From a checkpoint of a small mixture-of-experts model trained on Wikipedia.
Size: width 320, vocabulary 32000, 42.7M parameters.
Experts: 24 experts in each of 12 layers, 64 clamped SwiGLU neurons an expert, a softmax router, a shared expert of 128 neurons.
Training: a variant of Adam for the experts, 254M tokens, 3872 steps.
Below are experts of layer 4 (counted from 0) of a mixture-of-experts language model. Rows are named router (the router's row for the expert), gate (a neuron's input weights, with its number), up (a neuron's input weights, with its number), down (a neuron's output weights, with its number) and show model dimensions 80-159. Each number is 128 + 24 x the weight over its row's rms, rounded and kept within 0 to 255.
After each expert's rows: a language model's description of what the expert responds to. This comes from a sample of Wikipedia text that the model never trained on.

# expert 13
router [ 96 106 150 151 102 107  92 123 146 152 106 155 113 115 156 108  96 116 120 182 133 157 154 164 129 134 173 151 124 147 144 140 169 126 122 101 113 111  91 159 104 105 121 145 159 120 182 115 138  98  92 129 131 133 100 105 146 121  99 135 133 120  65  85 164 139 124 138  88 124 157 127 143 137 119 101 136 115  97 113]
gate0 [168 151 121 112 143  69 129 145 125 128 175 146 165 124 135 131 140 118 121 102 125 145 136 155  77  91 129 102 122  74 160 148 141 116 135 147  99  82 110 122  94  85 153 142 110 144 137 114 103 139 130 119 136 145 144 144 120 115 136 148 189 155 142 173 133 159 110  98 135 151 158 101 116 126 146 128 106 123 164  85]
up0 [101 116 131 155 141 108 155 173 116 118 117 106  98 122 103 104 116 124 124 120 106 112 132 145 145 107 137 115 100  95 103  93 106 176 126 164 139  94 121 139 141 148 131 119 178 148  86  99 142 149 131 148 176 145 120 137  90  88 118 102 145 110 129 120 115 111  84 105 103  95 130 137  96 160 153 127  92 162 105 126]
down0 [131 134 106  65 165 113 169 124 135 138 144 115 123 111 181 129 101 130 122  88 137 107  97 144 114  95 154 152 107 126  96 139 118 126 125 151 138  99 159 129 128  95 152 105 127  94 123 142 117 124 122 118 128 110 187 144 134 107 140 161 119 125 126 137 107 153 122  93 154 146 148 128 118 142 118 101 139 129 161 164]
gate1 [154 164 116 139 109 114 118 178 127 116 118 149 126 151 155 143 146 112  98 148 133 121 126 128 134  79 141 113 126 132 163 121 105 178 151 127 144 175 131 101 141 122 110 142 146 110 134 135 119 173 118 125 106 129 163 138 130 158 125  92 133 119 153 122 102 141 199 119 147 155  80 109 153 101 157 146 150 141 117 120]
up1 [107 123 121 130 119 158 123 176 128 155 136 147 106 135 157 136 111  98 140 154 129 117  92 134 145 114 160 147  72 130 122 164 139 161 105 104 136 143  94 146 122 107 139 116 148 111 173 161 155 145 144 130 131 125 111 157 137 165 115 105  92 137  99  74 100 156 148 120 108 153 110  93 151 144 107 108 147 161 113 133]
down1 [144 148 120 131 183 158  98 105 149  81  91 112 112 150 110 126 157 162 153 156 126 109 111 121 137  83 169 133 105 144 126 125 162 101 133 143  93 117 138 128 161 139 133 161 150  94 121 125 165 150 120 123 151 120  91 102  94 108  81 153 116 160 178  99 145 144 148 154 109 103 123 118 141 131 121 143 113 123 144 109]
It responds to: Table pipes and column-header or cell words such as Notes, Name, Vocals, Nominated, episodes, and some verbs like as, was, have.

# expert 22
router [161 150 106 120 150 130 104 152 177  72 100 136 175 115 124 148 196 118 112 152 144 169 156 169  82  89 126 118 134 120 117 117 154 146 132 139 101 160 110 122 102 178 151 157 136 158  92 153 133 169 115 112 126 105 141 106 120 115 110 150 120 113 109 120 149 101 116 124 104 109 161 141 135 144 140 165 118 155 105 125]
gate0 [102 102 133 149 126 124  99 128 174 138 124 145 119 133  98 108  77 128 118 138 138 139 131 128 130 142 171 140 140  94 108 157 147 181  77 122 125  74 158 125 118 116 135 130 115  89 126 139 170 115 117 114 136 131 148 138 169  98 128 158  80  89 134 135  99 153 105 111 128  78 167 145 157 116 145 148 124 132 142  98]
up0 [ 89 121 141 116 122 120 127 118 123 143 157 141 135 148 143 144 151 109 156 131 117 121 134 108 146 125 115 158 119 117  89 135 130 138 133 147 111 134 143 134 129 149  96 137 127 131 127 113 159 131 128 106 116 107 153 169 101 137  57  93 163 110 147 157 103 192 146 129 126 120 164 150 132 118  91 137 127 134 115  74]
down0 [116 134 109 127 164 133 103 138 143 129 153 148 131 113 193 151 178 103 110 138 155 102 132 170  94 170 117 133 133 139 136 125 154 131  75  98  97 152 124 133 148 126  94 161  90 101 109 148 100 148 140  94 156  71 102 151 109 108 124 132 115 145 132 123 136 143 152 140  81 127 124 168 100 121 120 151 114 144 156 132]
gate1 [178 137 130 139 173 103 119 121 144  97 116 107 113  78 151 123 164 133 150 129 161 161 158 134 150 127 119 131 132 157 143 157 112  98  98 129 148 159 134 125 119 136 104 147  92 164 112 132 150 167 123 126 130  79  66 114 145 149 100 139  91 156 127 147 117 130 126 125 116  93 145  76 110 140 145 108 100 118 118 121]
up1 [121 146 145 102 119  61 165 158 110 137  98 128 117 127 126 138 156 110 143 182 135 129 138  89 162 100  77 148 106 157 143  82  99 168 113 167 106  89 101 149 146 176 152  92 122 119 173  95 116 150  83 116 138 162  96 117 149 127 160 118 121 106 150  97 135 164 108 148 104 143 157 127 144 126 129  99 184 110 129 125]
down1 [128 120 113 162 118 159  79 135 125 129 118 108 152 104 135 149  89 133 106 103 135 164 164 144 157 112 140 147 117  93 132 126 116 114 149 153  86 108 125 136 127 125 161 158 182 140 156 172 107  89 110 133 100 129 193 142 140 133 118 129 150  99 162 130 141 146 140 140 151 128 119  96 149 117 127 102 114 104 119 108]
It responds to: Vowel-ending syllables inside Spanish, Portuguese, Slavic, Greek and Japanese names, such as Quirós, Praça, Ryōgoku, Papanastasiou.

# expert 16
router [139 123 105 134 147 167 112 123 124 101 123 137 113  98  93 134 115 104 168 129 108 107 100 147  83 135 108 120 112 118  90 120 134 144 157 122  93 160 112 157 177 122 133 121  89 147 107 151 172 136 135 115  83 100  94 105 120 146  94 143 128  93 135 118 171 134 173 122 159 164 113 165 130  84 119 150 144 121 122 108]
gate0 [129 141 150  90 116  99  84 115 134 164  98 180  84  97 164  95 106 107 127 130 148 144 138 113 169  99 132 109 144 142 123 134 140 165 103  99 147 147 144 110 105 148 129 162 144 132 162 132 132 100 106 124 109 113 146 132 139 102 122 174 113 127 108 163  93 132 159 149 148 123 148 127 116 144 103 124 110 111 124 128]
up0 [166 131 163  74 129 160 109  85 137 156 122 140 165  84 161 123 120  83 146  99 121 134 145 118  92 155 101 106 119 157 118 145 124 162  82 156 104 149 140  96 102 116 143 159 113 168 123 120 152 171 122 126 117 138  94 160 107 131 142 118 151 157 130 172 138 119 136 150 159 126 121 110 108 118 142 133 154 120 143 123]
down0 [173 107 139 102 149 149  99  93 111 119 121 141 112 120  89 109 133 113 169 117 147 109 137 123 166 153 162 116 139 142 123 117  59 124 150 149 179 159 106 123 187 148 142  92 101 117 149 102 167  96 148 134 135 131 141 116 190 113 113 113 145 127 161 213 101 133 160 107 146 132 169 109 111 128  76 113 169 112 132 127]
gate1 [116 120 125 135 121 125 147 115 107 104 110 113 108 111 170 134  80 123 130 156 100 135 134 139 131 134 122 104 151 109 135 125 136  91  99 112 143  86 193 114 129 137  99 139 131 133 154 121 163 173 138 112 116 134 124 151 118 126 189  89 127 182 145 121 127 113 112 204 150 128 118 125  89 151 147 117  98 133 133 164]
up1 [177  92 122 109 117 167  96 129 175 107 133 119 109  95 102 100 101 121 162 110 107  79  93 111 124 117 116 181 106 124 105 134 118 130  96 116 150 103 116 121 163 121 106 127  76 148 117 132 160 150 121 138 102 144 129 127 111 144 117 153 106 123 128 100 102 121 109 154 192 116  89 159 150 123 120  93  99 131  86 107]
down1 [136  77 123 150 134 104 140 129 110 101  97 109 126 158 182 158 194 128 125 153 133 112 156 147 155 144 115 113 155 110 114 152 115 104 110 136 128 103 140  91 135 104 148 115 127 114 148 113  95 162 150 151 100 155 169 124 160 111 162 134 108 133 119 112 170 149 146 163 102 102 157 126  65 144 115 156 140 137 158 131]
It responds to: Capital letters starting a name right after a hyphen, quote, bracket or table pipe, such as John-Jules, "Kannada", (J.

# expert 14
router [151 132 131  89 180  82 122 135 150 100 160 119  97 163 130 159 152  95 154 100 157  71 116 103 160 115 150 130  94 113  96 139 139  85 140 137 128 139  86 134  84 111 141 102 164 110 146 160 141  96 123 137 156 101 108 121 146 142 131 108  98 117 143 114 135 158 123 150 113 143  84  92 115 123 154 130 147 101 176 119]
gate0 [128 148 118 160 127 134 158 111 165 136 109 131 158 136 124 146 160 133  85  87 150 124 144 103 116 152 113  68 123 100 108  55 153 127 119 143 106 185 120 141 103 135 114 164 109 151 109 133 107 125 107 176  91 157 147 155 144 110 110 115 132 144 159 127 156  92 107 108 113 119 106 107 124 102 172 123 118 148 101 120]
up0 [ 94 108 118 107 142 136 157 115 156 139 160 132 155 121  76 129 136  90 102 116 112 113 104 124 130 181 150  71 137 118  75 119 130 129 174 149 110 136 131 132 116 105 149 146 108 134 137 145 126 109 100 188 110 151 107 171 127 167  93 113 111 125 132 119 133 138 120  85 102 161 133 110 119 125 153 142  92  99 138  98]
down0 [137  95  97 132  99  97 150 151 157 122 109  99 137 151 135 126 169 125 164 137 132 139  79 117 146 142 145 181 105 110 133 160 123 124 132 172 157 130  74 126 146 105 117 116 103 145 146 122 117 144  89 122 136  95  96 154 102 100 140 139  90 180 110 132 112 182 145 148 146 112 141 111 126 148  92 142 143  92 142 149]
gate1 [131 137 111  90 128  94 121  95  69 142 109 147 115 121  76 127 163 112 164 106 122 124 109  79 136 135 133  98 131  95  98 110 116 140  96 174 149 194 100 124  88 132 131 137 112 127 158 116 157 154  95 190 104 177 144 107 138 119  82 112 140 143 128 162 137 102 115 113 133 140 151 160 111 135 169 143 100 128 136 112]
up1 [154 151 154 160  74 150  96 140 187 149 130 153 106 110 112 123 145 163 104 148 112 126 126 161 146 146 120 128 164 167 148 106 154 156 164 106 157 123 141 120 179 154  81 111 111 104  85 158  79 112  97 133 132 125 138 112 147 144 146 110  90  79 135 156 167 115 110 153 120  95 120 128 102  87 136 111 122 120  98  73]
down1 [137 148 165 136  73  89  99 162 128 129 151 105 140 118 131 139 153 123 113 149 145 150 112 125 117 107 132 171 119 102 122 115 106 143 133 130  99 152 108 134 133  89 123  99 162 128 155 148 118 107 140  99 134  98 135 138 128 118 121 111 117  80 158 141 124 127 138 105 132 113 151 107 130 140 118 135 158 127  51 182]
It responds to: Line breaks ending sentences or lines, plus heading marks, opening brackets and quotes, such as ==, (, ".

# expert 10
router [108 126 107 141 139 101 133 144 106 102 176 142 158 121 135 137 153 112 120 130 110 119 108 106 130 125 109 157 112 147  88 123 133 152 186  94  96 160 108 159 154 121 138 114  92 154 105 135 134 159 118 100 125 109 139 110  87 125 110 117 167 137 132 119 141 115 125  99 159 103  84 107 160 129  96 156  97 139 131 128]
gate0 [147 107 107 168 145 132 145 164 103  96 139 168 107 178 111 153 134 182 147  85  77 124  99 110 136 121 149 120 128 108 149 103 112 115 121 118 151  98 128 118 133 131 162 115  86 149 136 112 127 128  92  89 156 117 124 157 128 106 153  90 143 130 178 148 142  87 114 195 155 164 103  94 127 102 164 125 130  93  89 142]
up0 [131 137 117 141  98 144  98 152 134 148 102 137  97 137 120 142 124 113 125 119  72 133  91 105 152 147 107 138 128 132 161 134 157 107 157 104 133  99 154 109 169 125 145 139  62 132 109 134 171 142  93  90 169 128 102 155 151 136 147  90 124 148 157 113 111  80 121 137 122 134  86 137 157 154 147 141 125 125  80 126]
down0 [109 128 144 167 108 123 138 130 111 147  96 135  93  87 147 119 165 114 168 131  82 140 123  74 129 181  90 142  87 110 114 112 144 125  98 150 119  83 140  90 165  99 160  94 120  88 152 112 111  90 107 163  96 146 158 150 106  99 163 124  89 162  90 116 160 130 113 117 118 105 149 119 114 108 107  99 118 124 140 149]
gate1 [105  94 146 114  91 141 157  98  87 122 171 144 129 152 109  89  93 131 119 151 151 135 107 134 149 153 151 138 127  97 153 164 148 143 164 117 132 152 128  93 113 120 145  93 119 118 168 139 151 129 101 139 159 134  92 144 127 128 118 102 120 126 158 144 109 126 188 119 128 107  98 106 127  88 172 112 102 172 107 114]
up1 [100  89 111 110  80 129 177 108 153 119 146 168 112 144 154 108 132 141  95 129 138  88 114 113 145 141 124 158 119 114 101 135 131 101 144 124 116 157 126 116 117 164 166 135 112 118 190 135 153 129 132 104 145 123 157  77 125  98 125 122 137 134 129 104  88 132 104 131 140 112 107 132 151 153 131 138 141 152 118 102]
down1 [140 163 130 132 109  91 137 142 159 146 138 159 133 133 139  96 103 206 152 120 135 143 168 110 123 102 103 117  86 172 111 100 113 144  93 142  92 104 108 135 116 138 112 124 130 130 116 117 151 127 144 136  92 140 154 136 144 112 159 123 139 100 112 147 138 144 128 107  66 172 118 137 132 148 161 108 131 148 131  93]
It responds to: Capital letters, spaces and first fragments opening surnames, taxon authorities and foreign names, such as A, P, Ag, Merr.

# expert 1
router [ 65 122 115 122 113 131  97 120 144  66 119 129  97 116 110 138 137 141 111 138 110 124 116 153 143 138 126 127 143 152 127 118 171 133 110  83 110 104 140 141  92  95 121 128 133 160 127  95  92 119  93 116 166 126 104  96 130  91 137 122 143 119  90 102 154 156 126 132  95  87  80 107  80 125 126 156 110  64 128  97]
gate0 [106 141 165  97 140 120 142 153 131 157 126 130 138 171 129 137 111  91 123 133 148 125 129 136 142  95 170  84  69 111  46 105 139 114 130 143 103 125 146 132 137 110 124 136 130 178 170 128 130 127 137 139 135 148 122 110 117 112  69 149 143 132 136 172 151  88 114 115 150 172 153 154 155 174 134 176 146 200 128 113]
up0 [107 143 122  91 126 126 108 142 115 164 123 103 153 139 141 152  59 136 115 114 157 117 134 101 173  99 147 109  74 149 115 127 139  96 136  83 113 145 134 156 137 119 128 100 150 152 134 106 146 162 136 174 162 158  90 139 102 102 121 152 144  89 114 109 180 119 128 154  91 114 125 157 129 133 131 162 140 183 163 121]
down0 [119 153 160 109 172 117 133 122 152 129 158 122 132 147 138 137 176 119 124 146 129 123 162  97 148 133 127 148 144 125 149 106 129 182 134 126  98 121 113 139 143 134 155  84 130 104 122 151 119 177 121  94 142 130 170 123 135 115 101 130 150 120 178 149 142 160 134 130  95 115 129 122 112 138  94 138 136 124  89 144]
gate1 [136 164 142 144 129 113 174  95 102 139  97 136 136 183 146 147 149 151 166 105 150 152 139  98  98  94 153  98 105 121 145  95 141 109 109 141 119 101 117 110 141 152 171 140 104 130 166 104  79 120  99  95 187 142 178 131 111  49 135 141 138 153 158 155 126 151  95 144 130 147 115 115 142 116 167  93 136 188 130  81]
up1 [104 132 116 120  98 142 127 128 125  76  99 158 111 141 159 114 143 131 139 121 152 149 108  79 114  90 136 127 105 130 108 122 124 144 123 117 126 123 139 129 103 142 172 143 159 143 139  97 139 139 102 166  74  96 124 123 155 100 101 130 159  96 152 124 172 132 109 139 162 116 139  91 135 120 126 154 147 119 141 131]
down1 [137 184 116 119  97 151 143 116 152 141 136 175 196 161 121  91 131 115 113 153 112 115 134 132 107  82 162  93 121 134 123 138 148 138 118  67 138 157 120 106 169 136 139 147 164 103 140 171 172 174 137 161 126 124 127 109 163  84 132 131 148 150 102 108 144 108 109 122 135 140  89 126 147  91 109 136 128 128  73 135]
It responds to: Hyphens, en dashes, slashes, colons and plus signs joining compound names, chemical prefixes and coordinates, plus place words like San, Grand, Van.

# expert 6
router [ 83 123 115 143 160 153 162 106 121 144 167 105 147 166 146 127 102 109 164 111 125 102 118 133 111 144 122 113 115 134 150  95 148 141 129  92 144  83 118  92 131 141 119 123 130 138 136 141 100  83 144 133 128 108 104  94 147 103 137 161 152 133 122 144 161 130 167 126 161  99 116 149 112 140 151 113 135 112 119 133]
gate0 [133 140 161 153 126  91 143 152 124 130 102 124 125 139 129 114 121 170  82 153  92 107 115 166 143 136 136  97 147  89 120 152 146 116 151 179 144 143 143 147 149 144 123 162 157 161 102 143 137 146 114  97 152 139 154 129 138 138 180 136 113 153 150 155 116  85 138 136  76 117 137 146  93 146 149 140 147 133 154 143]
up0 [106 132 174 126 141 139 180 129 123 167 110 121 151 136 162 149 108 145 114 138 102 103 129 133 161 132 136  98 129 160 111 115 160 126 185 118 114 131 123 159 155 145 102 118 146 139 147 159 140  99 130 140 140 130 104 102 118 133 137 117 157 100 110 217  86 118 146 127 132 122 143 165 107 121 161 168 149 150 139 151]
down0 [128 123 116 141 157 154 115 132 130 105 104 157 147 139 150 111 117 128 113 127 122 172  80 120 125  81  79 153 166 154 120 114  97 102 181 145 122 152 143  85 152 161 137 113 137  98 122 170 128 127 127 142 127 109 110  50 170 152 147 139 119 120 150 160 107  98 120 121  96 139 112 171 120 122 132 143 123 113  90 134]
gate1 [121 150 136 113 130  89  81 160 146 129 138 105 113 169 102 133 118 112 145 174 116 173 115 166  97  90  95 101 128 113 157 169 127 129  94 148 130 126 159 105 133 146 126 128 119  99 100 129 117 128 120 119 141 164 106 158 150 103 127 137 139 125 137 105 173 112 123 102 122 129 101 128  88 106 115 134 137 165 126 105]
up1 [130 147 191  98 127 132 134  99 159 139 112 140 117 120 133 115 122 128 122 150 110 134  99 137 130 104 106 125 150 105 135 133 169 155 133 139 127 107 116 131 133 154 146 126 139 111  99 158 170  84  90 101 162 147 148 143 162 125 134 168 147  85 110 121 174 157 137  89 136 107 121 164 136  97 118  93 104 144  97 149]
down1 [136 157 148 138 112 147 146 132 130 126 134 111 159  52 141 132 124 145 132 130 114 149  84  86 137 103 128 108 141 150 124 118 130 171 166  58 122 153 113 139 125 150 189 117 124 141 119 136 119 151 104 144 126  51 134 123 111 135 128 146  80 129 116 170 127 133 121 137 145 143 136 144 160 133 134 104 107 123 126 153]
It responds to: Prepositions opening a phrase before the, a or his, such as of, in, at, from, with, over.

# expert 2
router [112 124 155 126  83 144 175 109 134 148 109 185 141 130 167 119 108 133 145 106 115 150 100  73 113 124 136 130 152 142 134 186  96 135 129 157 135 112 117 150 130 120 151 154 120 152 138  94  90 110 129 147 106 112 105  81  90 124 118 120 115 144 127 144 131 124  93 108 141 170 154 123 146 117  93 166 150 144 113 177]
gate0 [110  92 157  77  99 118 154 127 120 121 162 134 142 143 147 156 130 116 129 151 159 179 130 130  82 142 117 113 123 145 152 135 158  79 126 175 139 106 153 127 161 119 140 106  65  89 189 135 107 113 126 145 146  78 114  73  88 135 168 136 148 129 125 160 140 125  91 108 126 130 143 141 132 119 102 149 148 133 130 113]
up0 [152 136 156 139 112 118 118 172 122 107 102 148 128 140 139 134 160 149 129 125 147 145 151 136 109 115 142 106 132 137 117 120 139 134 134 147 108 131 149  78 164 180 123 127 148 146 125 150 116 101 131 143 167 122 152  80 116 151 133 165 162 114 105 111 137  94 120 130 161 124 130 143 108 165 123 153 163 136 118  93]
down0 [129  67 152  86 117 152 171 133 141 131 129 127 148 131  97 122 119 138 161 144 136 114 128 120 114 191 136  95 150 135 138 113 147  83 115 115  74 134 129 170 128  91 112 117 101  81 122 130 106 110 145 159 147 126 124 137 130 167 137 132 136 138  92  88 145 143 122  63 110 106 161 125 113 102  88 137 110 120 147 101]
gate1 [128 143 152 130 191 131 127 100 138  95 121 118 132 104  88 155 158  84 145  90 110 131 100 141 108 100 143 144 120 127 136  96 119 137 168 152 105 137 111 148 106 139 118 133 154 134 109  87 116 180  93 170 122 165 130 108 108  89 155 145 175  96 162 114 129 150 160 144 118 118 116  90 111 100 152 126  92 135 125 138]
up1 [164 133 163 122 127 141 147 126 114 144 107 149 110  83  81 134 113  92 144  91 126 158 107  79 124  70  97 140 101 155 150 142 126 137 131 128  97  97  76 153  69 141 126 153 141 157  59 108 134 166 102 137 142 143 121 148 100  94 169 110 169 148 166 137 100 170 128 116 115  99 129 113 138 144 141 117 108 167  80 151]
down1 [146  85 124  91 143 145  60 117 106 102 144 116 101 128 123 117 155 143 106 108 143 134 110 146 129 128 112 159 149 100 101 101 194 159 133 145 105 176 101  85 151 124 118 137 134  92 119 123 124 128 180  92  91 120 144 136 103 119 127 117 101 143 121 147 105 124 151 117 149 146 125  95 116 137 111  87 112 151 148  70]
It responds to: Abstract nouns and word stems after a or the, before of or a suffix, such as part, number, order, re-charge.

# expert 11
router [ 84 162 136 163 118 154 102 157 133 141 104 152 110 132 120 173 122 122 104 122 151 136 147 100 142  96 146 120 157 109 154 139 111 154 105 136 131 136 155 104 138 192 141 143 167 122 133 111 117 133 121 130 200 148 158 144 123 125 130 118 105 140 127 148  74 139 126 125 126  71 168 127 135 157 125 133  46 122  87 168]
gate0 [131 105 102 121 132 137  98 123 118 124 144 125 116 124 148 116 103 161 120 120 126 112 124  85 164 174  83 131 148 138  76 116 142 129 114 134 133 145 137 136 128 111 124 100 134 165 130 157 125 120 131  96 168  73 156 147 100 179  98 161 101 126 122 158 115 132 136 162 138 165 146 124 112 117 109 128 148 112  94 137]
up0 [132 108 129 111 170 125 162 136 112 120 141 159 122 117 129 113 152 180 130 109  48 105 132  87 120 138  98 115 151 143 141 144 142  99 167 127  84  90 174  93 129 123 151 155 131 141 115 122 104 136 167 115 118 127  97 106 112 116 108 118 141 151 129 151 111 112 171 178 172 140 116 154  76 140 130 156 144 124 122  71]
down0 [102 121 129 130 125 124  84 144 136 111 155 168 119 104 124 132 158 126 142 118  75  92  97 127 130 170 166 107 133  57 141 121 170 135 118 127 113 127 163 106 150 153 172 125 103 119 149 131 140 139 168 154 173 156 128 113 162 166 117 125 118 125 158 134 154 116 150 131 127 128 124 122 139 132 101  81  91 108 121 135]
gate1 [132 133 151 104 118 131 135 148 117 162 133 102 105 145  99 119 148 144  90 135 167 173 146 103 148 134 174 116 161 105 143 134 107 133  74 138 133 112 155 174 107 120 112 137  90 107 150  77 102  98 138 157 112 132 141 119 142 127 124 123 112  99 101 119 120 125 168 123 116 135 138  66 129 153 113  94 125 151 129 151]
up1 [147 106 186 123  75 149 124 184 111 152 126  81  81 130 101 130 119 164 119 120 166 128 132  96 136 146 154 157 123 147 114 108  98 135  99 121 113 120 127 141 103  91 138 140 130 163 128 135 152 142 124 165 130 138 143 132 132 139 100 122 138 146 121 132 117  90 121 134  95 142 140  93 156 142  97 104 146 147  60 170]
down1 [145 123 122 115 126 143 139 121 128 115 133 133 109  96 136 148  97 106 159 160 118 131 113 108 158 159 106 130 173 102 133 168 145 105 105 140 111  93 120 141 151 100 140 138 120 142 143 121 122 169 144 125 126 181 130 155 181 139 117 144 133 167 109  96 150 132 139 143 147 118 170 103  94 140 105 134 125 130 134  81]
It responds to: Middle and final pieces of proper names and derived words, such as ed in Mohamed, ary in Rotary, ate, and adjectives like Protestant, African.

# expert 8
router [137 212 110 153  80 137 140 164 108 137 125  94 114 130 168 107 141 139 119 122 112  98 160 143 154 114  95 143 160 148 127 131 102 105 123 148 129 132 147 142 115 117 136 124 156 147 141 147 115 108 128 166 130 158 145 169 127 117 128 128 134 134 155 112 116 107 110 177 135 122 118 114 122  70 136 131 193 110 111 171]
gate0 [132 178 132 131 172 112 126  83 111 133 158 117 140 149 139 129 122  80 116 166 106 128 124 158 138 143  93 129 127 141 154 155 132 104 127 152 113 125 111 112 131 121 103 124  93 116 143 155 115 148  99  98 149 169 144 119 147 134 135 110 125 132 123 147  87 115 127 130  78 122  84 146 111  96 164 116 121 103 122 122]
up0 [139 143 126 154 153 110 168 123 133 131 134 109 142 115 153 150 129  96 111 167 107 101 150 123 126 136  91 126 127 148 147 133 147 103 140  91  82 118 161  99 112 121 126 112 111 113 130 141  86 139 125 148 144 123 126 146 150 142 100 134  73 134 108 160  97 122 117 110 116 143 111 145 105 103 192 111 110  82 152 135]
down0 [119 121 131 145 127 113 146 149  98 146  80  94 154 138 152 161 135 127 104  96 112  94 117 134 146 146  98 137 144 111 135 137 105 152  99 140 123 123 101 160 100 117 120  90  99 145 125  89 125 145 118 136 184 148 142 122 136  96 124 122 119 135 114 176 139 157 122 163 139 140 129 102 100 140 153 133 181 141 122 203]
gate1 [112 109 116  87 125 115 117 127  97 104 169 143 120 146 143 154 106  99 160 127 156 189 116 149 143 108 142 140 164 138  86 129  96 118 143 133 165 148 160 175 123 118 122  95 128 157  80 125 195 118 139 138 128  66 113  95 113 104 142  97 160 106 123 102 147 166 133 135 147 142 107 155 140 114 138 137 123 128 140 140]
up1 [ 79 155 127  99 107 158 126  78 130 128 144  89 141 108 132 123 120 142 119 118 138 145 115 166 122 150 156 137 127 132 113  98 129 155 105  86 154 110 179 147 115  88 145 103 122 153 129 120 172 120 135 138 135 100  81 128 139 146 112  48 137 147 153 104 106 126 124 126 123 141  96 154 110 139 102 112 146 124 103 148]
down1 [103 121  54 121 129 108 126 148 117 164 131 107  90 113 143 128 124 105 106 148 135 104 149 181 139 158 110 155 145 145 150  89 114  90 107 106 111 103 100 107 107 110 123 132 142 176 128 131 108 101 140 177 123  86 142 141 153 134  51 136 104 154 141 131 115 136 123 116  86 141 140 108 134 126 139 159 150 173 108 112]
It responds to: Head nouns in proper names of institutions, places and bodies, such as University, County, States, District, Ministry, Museum.

# expert 17
router [163  99 110 137 180 139  99 132 101 131 104 111 101 122 130  87 173  96 101 162 118 175 148 142 113 133 142 120 141  93 125  80 153 114 163 127 121 141 162  93  99 162 123  98 120 134  58 159 107 114 146 109 163 143  97 150 144 131 136 135 194 142 128 138 123 157 143 116 151 107 130 120 111 157 108 117 145 139 103 128]
gate0 [131 105 108 152 129 133 140 132 116 102 124 138  83 158 119 102  83 137 111 108 138 144 107 133 105  94 145  95 103 141 133 125 151 143 104 105 163 142 132 108 101  91 135  99  66 142 161 140 120 139 196 115 143 112 106 127 181 159 157 128 147 127 166 106 169 107 106  86 149 118 132 149  88 132 151 161  90 104 158 151]
up0 [147 116 118 153 111 155 148 116 102 126 115 136  95  88 107 109 103 134 137 118 117 135 121 168  98 134 114 113  90 154 172 134 124 145  85 117 168  85  96  91 132 120 100 110 107 146 147 157 123 156 176 112 159 125 102 151 157 164 153 113 118 129 147 118 146 106 103  88 125 172 138 151 122 135 167 165 119 111 126 137]
down0 [102 144  66 157 124 177 152  76 135 152 156 136 132 131 144  99 129 142 126 129 133 152 125 147 139  89  88 128 144 143 136 124 176 122 148 151  80 109 155 105 131 155  91 122 124  87 138 133 166 162  70 109 101  98 100 135 153 152 112 139 129 142 156 122 124 132 156 132 143 112 154 128 103  97 154 140 131 102 143 144]
gate1 [138  90 158 137 124  74 146  74 109 155 160 107 143  95 159 100 114  92 150 121 145 149 141 116 112 132 162 101 100 119 110 107  98 126 145  84 105 125 111 124 135  59 151 126 157 135 170 111 154 175 117 136 100 115 106 108 137 107 134 100 122 140 126 130 138 117 129 128 143 111 122 112 170 141 123 169  98  71 116 135]
up1 [145  98 117 127 148  98 129 111  65 134  96 157 129 115 116  94 202 112 109 140 147 161 112 104  88 102 138  95 131 152 115 116 153 147 155 119  97  97 129  97 109 128 161 162 122 122 151 100 122 142 187  96  88 111 129 172 107 111 128 124 154 129 125 125 168 100 142 108 103 149 122 116 146 120 150 142 134 107  90 127]
down1 [105 118 134 120 110 173  98 122 104 144 122 129 127 138 127  99 145 105  85 147 104 107  43  90 163 126 160 171  88 149 117 139 150 162 138 129 101  68 124 141 125 151 131 155 130 135 118  82 126 177 131 122  80  81 101 175 112 123 112 150 142 111 160 156  90 129 180 168 152 137  87 119 101 128 107 127 137 167 133 152]
It responds to: Coordinators and list separators joining items or clauses: and, or, &, but, while, and commas or semicolons between list items.

# expert 0
router [159 115 134 150 138 142  92 116 103 142 147 138  97 126 141 102 147 142 127  99 169 148 131 128  83 116 128  99 137 127  96 126 131 134 129 114 148 120 134 127 100 136  91 131  95 137 119 147 145 129 146 146 113 135 137 147 135 162 129  99 123 140 101 122 127  90 118 127  87 187 147 126 170 105 120 140 135 151 103 125]
gate0 [144 132  92 130 148 149 117 109 132 106 133 130 146 131 106  97 108  71 161 170 155 120 149 132 138 103 165 131 166 105 167 135  99 124 115 127 124 146 144 120 143 129 120 113 117 111 125 152 127 137  96 148 151 142 147 124 138 122 115 129 109 129 131 108 187 159 140 155 178 117 120 100 125 108 116 120 128 152 132 158]
up0 [155 151 118 132 130 109 123 126 145 127 138 122 162 115 142 155 129 137 129 113 169 113 137  98 101  45 141 106 126 122 149 132 139 109 124 110 145 111 121 153  84 111 143 141 116  87 121 175 124 117 106 154 147 128 121  88 132 140 105 125 102 121  91 103 144 133 132 131 127 119 125 150 143 136 125 133 126 142  98 168]
down0 [138 143 146 134 127 144 111 111 125 147 115 136 145 138 137 136 117 100 152  95 111 168 119 124 169 111 148 122 165 153  84 151 113 122 149 135 159 112 109  99  97 121 116 141 144 143 129 147 152 124 154 142 165 100  68 131 126 161 111 107  78  80 153 152 157  89 137 146 150 140  97 144 134 118 153 157 103 140 142 119]
gate1 [136 146 128 120 121 132 139 148 115  99 138 128 115  76 105 156 104  87 130  97 136 123 136 123 115 143 142 173 123 119 121 100 141 112 156 144 113  89  73 159 136 119 155 125 112 126 118 106 178  73  98  96 121 122 110 129  95  91 139 140 122 139 154 148 145 134 171 156 111 132  71 129 121  87 172 154 118 104 122 137]
up1 [111 148 105 149 134 121 120 145 131 113 130 129 160 111  96 102 110  99 154  97 134 172 125 157 139 122 114 123 148 128  77 113 108  88 104 120 113 122  87 163 135  86 102 166 109 171 145 136 143 134 127 145 121 118 134 158 133  94 120 135  83 134 182 115 142 136 157 158 128 126 103 149 118 121 174 121  82 114 122 144]
down1 [127 126 124 105 126 177 105  84 156  98  91 160  70 124 143 130 119  96 100  65 142  87 185 132 108 132 131 148 143 150 136 113 115  84 132 112 123 125  95 125 123 111 152 143 105 157 136 102 135 118 122 120 165 131 157 122 140  98 166 140 105 176 111 149 110 149  71 125  84 102 108 134 162 133  85 108 171 130 114 107]
It responds to: Subject pronouns and relative words at clause starts, often after a full stop, such as he, it, which, who, that.